{"d_shared_expert": 128, "router_score": "softmax", "normalize_top_k": false, "routed_scale": 1.0, "balance_bias": false, "router_bias": true, "lr_router": 0.00135, "tie_word_embeddings": false, "learning_rate": 0.00725, "train_tokens": 280900000, "max_steps": 8573, "dataset": "wikipedia_en"}
Below are experts of layer 3 (counted from 0) of a mixture-of-experts language model. Rows are named router (the router's row for the expert), down (a neuron's output weights, with its number) and show model dimensions 0-223. Each number is 128 + 24 x the weight over its row's rms, rounded and kept within 0 to 255.
Before each expert's rows: a language model's description of what the expert responds to. This comes from a sample of Wikipedia text that the model never trained on.

# expert 56
It responds to: Possessives and adjective endings. Possessive 's and possessive pronouns his, her, their, its before nouns like father or death, plus adjective suffixes -ic, -ical.
router [120 128 129  98 126  85 122 129 148 160 151 126 126 151  91 152 121 128 136 113 121 123 109  95 141 105 175 119 128 126 125 106 108 132 139 108 182 142  68 107 114 103 140 129 103 103 153 169 124 109 164 121 124 131 132 141  98 145 158 147 140 109 131 131 142 126 108 170 129  95 129  79 123 168 166 140 143 139 129 102 150 123 141  86 104  72 133 155 132 135 121 142 110 103 137 148  86  90 110 105 128 166 136 156 116 103 121 161 157 116 168 133 135 147 148 173 101 122 170 145 142 148 127  65 149 137 140 123 137 141 105 119 176 135  90 161 159 110 130 145 119 124 107 123 112 122 178 178 139 124 119 137 144 135 144 135 118 132 172 110 127 145 120 140 138 138 143  76 127 159 122 137 112 148 134 162 142  90 160 133  73 183 131  96 107 110  98 143 124 127 117  98  99  96 148 150 129  98 101  85 143 113 112 147  99 138 162 154 101  87 120 119  99 194 151 154 129 168 128 136 113 117 125  89]
down0 [ 92 119 134 133 105 122 120 140  74 159 143 143 132 113 126 113  98 113 104 126  87 104 164  85 150 135 169 141 140 116 107 110 138 106 111 138 160 140 161  88 122 160 162 169 156 126 132  88 160 109 121 147 181 116 154 121  71 138 131 150 155 102 144 118 135 136 123  83 156 121  94 115 130 144 180  67 136 140 155 136 102 147 160 140 153 131 133 113 149 139 147 145 139 138 118 116  91 138 139 143 133 158 119 128  97  87 105 116 140 147 131 114 132 143 155 138 140  89 139 162 160 105 110 136 117 114 167 106 144 131 153 116  80 141 141 152 131 139 123 136 134 148 163 141 127 109 163 146 117 148 118 161 164 170 103 147 147 115  97 134  81 129 159 168 197 101 120 145  70 136 111  64 102 107 142 106 112 131 109 163  87 110 155 116  99 140 110 126 124 117 167 116 109 110 156 135 128 108 143 146 100 102 163 137 129  97 137  83 127 153 135 109 159 156 128 151 135 136 141 128 100 135 153 147]
down1 [108 143 138 124  81 110 138 122 173 129 129 113 121 134 120 153  70 144 155 148 117 128 154 152 187 121 112 108 124 144 123 127 110 141 169 127 151 110  98 114 147  93  94 105 115  80 163 106 153 142 113 136 130 108 124 151  76 125 113 120  71 167 176 121  94 138  94 145 130 134  80 143  89 109 140 130 153 149  59 108 140 125 123  61 100 146  99 107 100 118  84 133 136 121 161 122 118 145 110 152 144 115 131 169 129 127 130 116 105 108 142 109 102 139 108  77 125 125 112 135 133 129 133 101 154 120 161 142 137  99 152 115 126 116 164 139 132 118 102 133 155 122 114 127 189  80  98 166 121  91  89 113 126 127 115 143 133 106 115 149 136 180 120 133  78 133  86  97 119 150 106 147 125 142 125 168 166 145 119 134 137 160 147 144 117 116 107  98 130 140 124 166 105 130 152 132 103 138 116 138 161 101 120 102 146 124 128 142 118  91 132 118 140 137 120 139  77 109 106 109 108 148 175  93]
down2 [142 180 133 146 141 140 100 108 149 105 118 112 137 122 155  97 136 111 183 173  90 130 121 130  74 117 124 152 111 131  81  98 127 202 106 149 105 112 140 138 118 129 121  90 138 125 133 164 147 127 141  87 137 138 121 117 111 122 136 117  96 124 141 109 153 120 105 136 153 135 103 120 121  98 144 162 140 138 123  89  98 103 122 131 135 110 118 173  96 118 119  69 136 151 133 134 112 116 139 133 163 127  88  98  87 140 130 127  87 122 172  78 161  99 131 142 112 150 119 131 147 103 175 140 102 128 104 112 135 120 156 115 137 132 121 133 177 142  74 154 131 120 119  83 128 120 116 159  83 109 132 101 133 162 158 142 127 133 132 118 185 107 142 153 112 135 100 105 143  82 138  87 130 120 154 154 127 152 148 151 140 173 139 148 114  87 122 127 114 134 147 148 160 131 137  87  88  96 116 129  95 118 134 116 142 101 132 144 189 125 120  98 156 145 110 137 109 163 107  80 133  87 107 126]
down3 [146 122  79 139 166 142 169  83 115 113 140 124 120 118 144 132 106 137 120 104 139 150 110  87 144 142 135  71 124 101 122 135 141 133 112  98 152 154 110 131 138 139 121 144 121 116  97 101 108 128 137 170 107 161 150 173 128 152  94 123 121 120 105 103 158 128 106 137 134 135 155 112 116 121 134 115 103 113 115  90  96 100  94  87 118 170 129 158 163 150 108  94 166  88 113 110 151 135 132 124 141 130 192  78 130 141 131 118 131 129 135 127 109 122 120 113 122  67 111 124 161 148  89 180  81 124 114 104 138 121  87 149 118 133 142 155 133 122 140 109 115 158 154 122 156 130 130 102 165 106 138 148 133  93 110 125  95 128 132 144 156 141 153 167 105 166 144  89  90 167 106 153 141  86 193 171  99 135 134  91 130 115 175  96 179 150 120 112  87 176 136 117 105 139 127  74 110 130 115 138 138 119 123 122 139 128 118 140 112  99 117 134  89 126 137 101 119 118  94 124 137 135 128  93]
down4 [136 147 144 137 132 139 143 119  82  91 143 151  86 117  86 158 121 167 165 151 108  83 149 108 126 150 129 133 143 117 147 153 166  88 131 113 133 111 100 139 151 138 140  77 150 106 130 150 139 132 122 128 116  89 148 123 116 125  87 109 100 103 121 126 121  48 117 168 117 121 131 149 133 127  94 112 141  83 100 101 131 155 144 154  58 125 116 136 114  92 119 185 106  94  71 108 125 116 130 152 132 153 109 116 120 140  99 135 116 112 116 117 133 122 138 110 155 125 114 126 137 125  95 138 130 117 168 150 127  86 126 103 158 120 121 104 101 167 157 114 138 147  78 113 116 137 155 135 115  84 191 105  98 133  96 123 131 132  98 130 155 124 136 149 141 132 162 108 132  94 139 128 130 166 103  95 111 124 124 124 172 134 156 158 104 113 125 124 127 150 103 126 129 121 118 147 104  65 112 144 109 107  84 142 173 197 124  95 148 147 125 135  90 147 138 119 159 118 140 114 155 146 134 137]
down5 [ 99 130 129 133 158 137  94 146 126 128 175 134 167 153 119 156  70 133 129 119 143 143  89  94 119 111  76 130 128  74 122  96 103 156 157 126 151  89  80 137 141 121 153 141 120 159 126 114 165 151 138 109 115 102 109 144 118 154 110 159 101 107  96 146 114 113 122 101  80 169 136 151 126 137 132 119 128 114  97 131 132 143 128 138  96 153 155  61 124 115 105 151 135 136  93 128  88 149 139 137  90 113 156 132 128 110 155  80 127 138  98 126  94 159 155 150 128 149 140 127  92 108 101 112 142 150 166 151 124 101  93 131 132  89 176 152 161 174 121 135 111  90 115 118 130  87 141 141 125 137 121 177 166 109 124 106 113 114 141 137 126 116 153 109 160 144 105 123 119 113 130  75 115 155 122  94 124 151 115 111 130 161 109 100 106 101 116 121 133 109 176 108 119 153 116 101  89 166 151 104 138 127 127 118 137 130 128 107 101 146 122 136 129 124 134 126  73 106 177 154 187 166 146 130]
down6 [154 124  99  97 169 101 107 130 161 142 164 111 143 131 119 105 112 126 139 131 188  71 111 134 136 105 160 158 146  99 170 148 112 125 138 113 121 169 137 137  84 116 117 148 155 136 120 137 117 133 137  81 112 143  86 128 119 105 161 139 136 102 116  84 130 156 148 158 159 126 121 131 126 142 105 160 117 157 110 125 101 116 147 133 111 113 114 152  99  75 143 145 131 120 155 164 147  76 137  83  91 127 136 130 101 134 176 103 137 153 162 129 108 146 122  86 116 132 134  95 119 107 148 137  85 149 146 114 126 117  86 104  98 129 107 124 134 128 159 191 158 138 138 138  89  60 109 148 174 149 129 120 169 147 146 124 113 106 110 119 153 114 159 103 132 133 121 123 134 130 130 138 125 120 132 114 145  91 105  96 127 146 156 170 130 106 107 103 137 109 129 125 128 112  96 105 143 124 126 127 142 166 145 135 146 123  90 170 142  75 106  92 126 110 157 119 102 171 146 140 111  75  77 130]
down7 [148 135 142  90  96 141 130  95 133 129 108 143 166 143 120 110 152 129 140 124 170 152  89 103 123 119  74 158 129 128 103 142 144 120 144 125 114 137 123 129 131  85  90 127 128 125 155  91 149 115 138 136 139 151 168 129 122  94 136 119 134 143 119 103 106 110 156 100 108 113 149  87  89 137 120 135 167 145 137 165 167 144 145 168 107 112  86 134  73 121  93  79 140 128 124 139 113 117  88 139 111 165 162 135 119 107  95 104 105 105 133 136 165 141 159 137 144 170 162 138 168 136 179 128 142 144 145 112  97  88 143 112 127 109 139 117 145 149 143 163 149 132 143 102 106 130 126 191 126 163 114 133 113 169 110 109 102 134 141 125 151  99 123 148 129 167 126 138 119 123 116 159 107 156 143 105  76 145 128 106 166  74  97 156  81 162  94 160 123 121 130  56  88 124 122 130 130 145 135 111 157 110 116 104 151 151 121 103 152 122 136 135 124  97 110 133 133 131 109 180 177 156 126 140]
down8 [126 133 122 119 130 109 113 125 123 117 159 172 113  98 118 157 130 122 139 142 148 125 132 114 122 127 104 103 125 154 119 150 115  93 128 147 130  98 194 138  90 161 116  97 145 127 115 145 118 188 165  95  94 102 131 117 152 143 124 122 110 135  93  95 171 141 176 154 137 127 114 110  83 157 143  77 131 146 110 125  94 113  86 152 113 143 108  85 130 147 113 122 142 121 113 120  88 137 108 129  97 129 144  79  97 140 122 114 109 155 118 155 131 124  83 134 141 126 122 124 122 153  98 143 126 115  73  84 122 124 140 112 158 136 119 166 122 126 121 127 154 195 169 134 164 143 147 107 119 149 150 128 159 120 140  94 106 130 112 142 150 105 165 134 125 102 144 109 108 158 154 162 129 155 128 103 170 108 127  74 151  72  96 156 132 120 102 153 142  94 114 144  85 131 125 134 150 130 120 139 167  93 139 132  92 111 129 111 106 139 152 148 158 109 161  88 152 176 109 158  85  98 119 105]
down9 [101 180 136 104 109 154 134 135 110 165 123 103 148 109  89 112 138  88 111 148 136 160 101 101 130 125 120 128 162  97 130 117  98 114 120 154 148 101 115 134  94 108 176  96 126 141 180 122 130  70 106 132 105 110 133 174 134 151 162 127 153 142 113 155 135 140 122 103 143 146 117 140 132 123 127 137 165 119  95 116 170 113 133 117 172 121  95 105 136 134 105 100 132 102 168  90 136 113  87  95 117 141 112 115  84 148 119 118 102 135 148 159 123 132 132 108 114 158 151 120  97 151 113 112 107  96  85 135 146 115 127 136 124 101 147  87 116 171 114 167 105  92 129 121 188 114 126 138 110 130 139 138 125 141 130 192 134 146  88 125 123 112 114 154 114 110 125  74 147 167  91 122 123 134 125 135 106  98 118 114 105 163  97 112 153 171 128 124  97 170 169 160 108  99 175 112 150 139 130 138 116 113 182 135  97 140 131  92  83  95 138 106 162 167 138 124 150 109 152 132 143 106 123 113]
down10 [138 154 122 153  88 133 155 110 175  96  98 134  90 188 155 120 125  83 128 102 103 123 158 168 127 130  70 135 141 117  87 134 136 105  92 113 146 145 142 154 170 180 107 143 151 142  83 109 164 120 110 127 160 166 129 139 126 131 110 112 118 145 111 123 103 123 140 128 135  99 143 112 154 132 101 125 119  97 137 154  94 157 165 154 123 154 107 142 101  96 131 144 126 136 134 123 160 109 109 103 152 119 176 136 127 142 114 173 170  94 164 102 136 111 116 132 137 120 100 116 116 125 110 104 150 124 122 116  80 106 103 101 121  85 154 125 121 127 112 123  89 138 108 131 142 129  85 108 119 164 128 155 138 114 124 118 141 164 149 169 103 123  73 109 100 158 150 140 102 130 146 151 128 147 122 117  86 142 121 218 117 140 133 124 170 124 143 146 109 118 137  57 140 175 138 132 124 109 146 117 122 130 113 135 117 122 126  86 159 116 107 143 132 119 133 134 143 147 143 110 135 136 127 193]
down11 [134 123 125  72  78 109  93 122 148 110 102 122 138 120 153 172 122 142  80 134 123 138 101 110 145 106 115  92 164 101 128 125 169 110 154 112 118 128 127 104 145 144 160 167 136 148 139 139 105  69 127 148 134  95 118 105 124 139 128 124 147 133  93 141 135 129 104  81 146 116  89  80 126 130 117 136 101 152 151 134 112 160  87 115 150 122  93  81 112 148  86  94 133 130 178 138 126  71 125 102 123 130 107 131 118 114 130  69 169 154  94  63 115 144 116 128  85 117 109 108 114 102 165  88 158 120 124 166 151 154 145 140 141 149 111 175 137 162  97 155  78 112 144 160 114 129 130 150 127 113 127  95 107  95 147 142 121 122 120 129 109 133 130 136 153 102 121 105 111 120 115 123 125 139 111 128 127  94 187 115 115 128 130 103 113 113 128 152 129 169  83 128 115 107 137 129 109 137 108  84 108 169  97 155 128 126 152 131  86 152 126 143 149 130 159 139 153 172 121 106 154 112 134 104]
down12 [124 121 102 109 102 114 115 170  99 198 154 147 185 128 107 113 179 131 120 140 119 151 111 130 127  43 149 138 150 143 156 146 147 143 156 179 134 120 117 106 122 133 157  69 113 147 177 147 105 123 151 172 110  76 100 169 156 106 138 162 146 155 141 122 133 167 142 129 105 160 150 132 142 102  85 106 113 128  97 150 117 147 121 126 164 140 165 137 157 153 125 169 135 112 135 138 102 125 105 113 145  97 139 101  75 136 137 104 154 153 149 137 141 137 134 110 140 130 155 128 155 110 117 122 132 131 118 128 134 215 130 169 123 180 127 139 140 137 112 157 113  75 123  95 148 135 155 143 117 105 125 172 131 115 139 155 137 115 104 109 159 123 115 118 105 110 141  98  98 114  93 126 146 146 123 139 150 108 110 142 132 121 115 132  99 107 145 118 107 145 125 140 102 108 131 120 114 139 152 121 169 147 152 148  95 125 129 133 114 134 153 142 124 130  60 114 157 115 123 136 123 146 118  90]
down13 [138 152 109 162 152 127 114 139 112 156 111 122 166 134 103 140 158 130 110 102 157 109 109 162 110 104 111 149 130 118 127  94 137 129 111 116 148 148 140 103  96 161 102 144 123 153 147 110 158 139 104 141 133 128 114 174 129 104 142 151 107 124 159 156 141 116 112 131  98 114 132 120 111 132 156 149 134 124 133 118 150 145 139 166 163 134 126 146 150 180 137  76 107 116 123 105 164 125 166 185 105 119 131 116 101 109 103 143 107 162 153 102 142 144 109 110 172 145 126 118 112  79 143 111 188 135 103 155 121 133 112 138 105 155 165 132 161 138 179 127 149 138 171  85 144 141 153 131 172 129 149 152 195 136 139 167 146 111  74 140 120 143 145  94 175 138 153  44 109 140 132  83 126 121 148  92 110 105  82 113  89 113 115 139 144 137 135 136 115 150 131 132 159 149 142 106 108 110 140 159 128 129 134 151 112 113  82 101 163 122 122 147 133 143 118 118 126 123 122 180 140  80 112 114]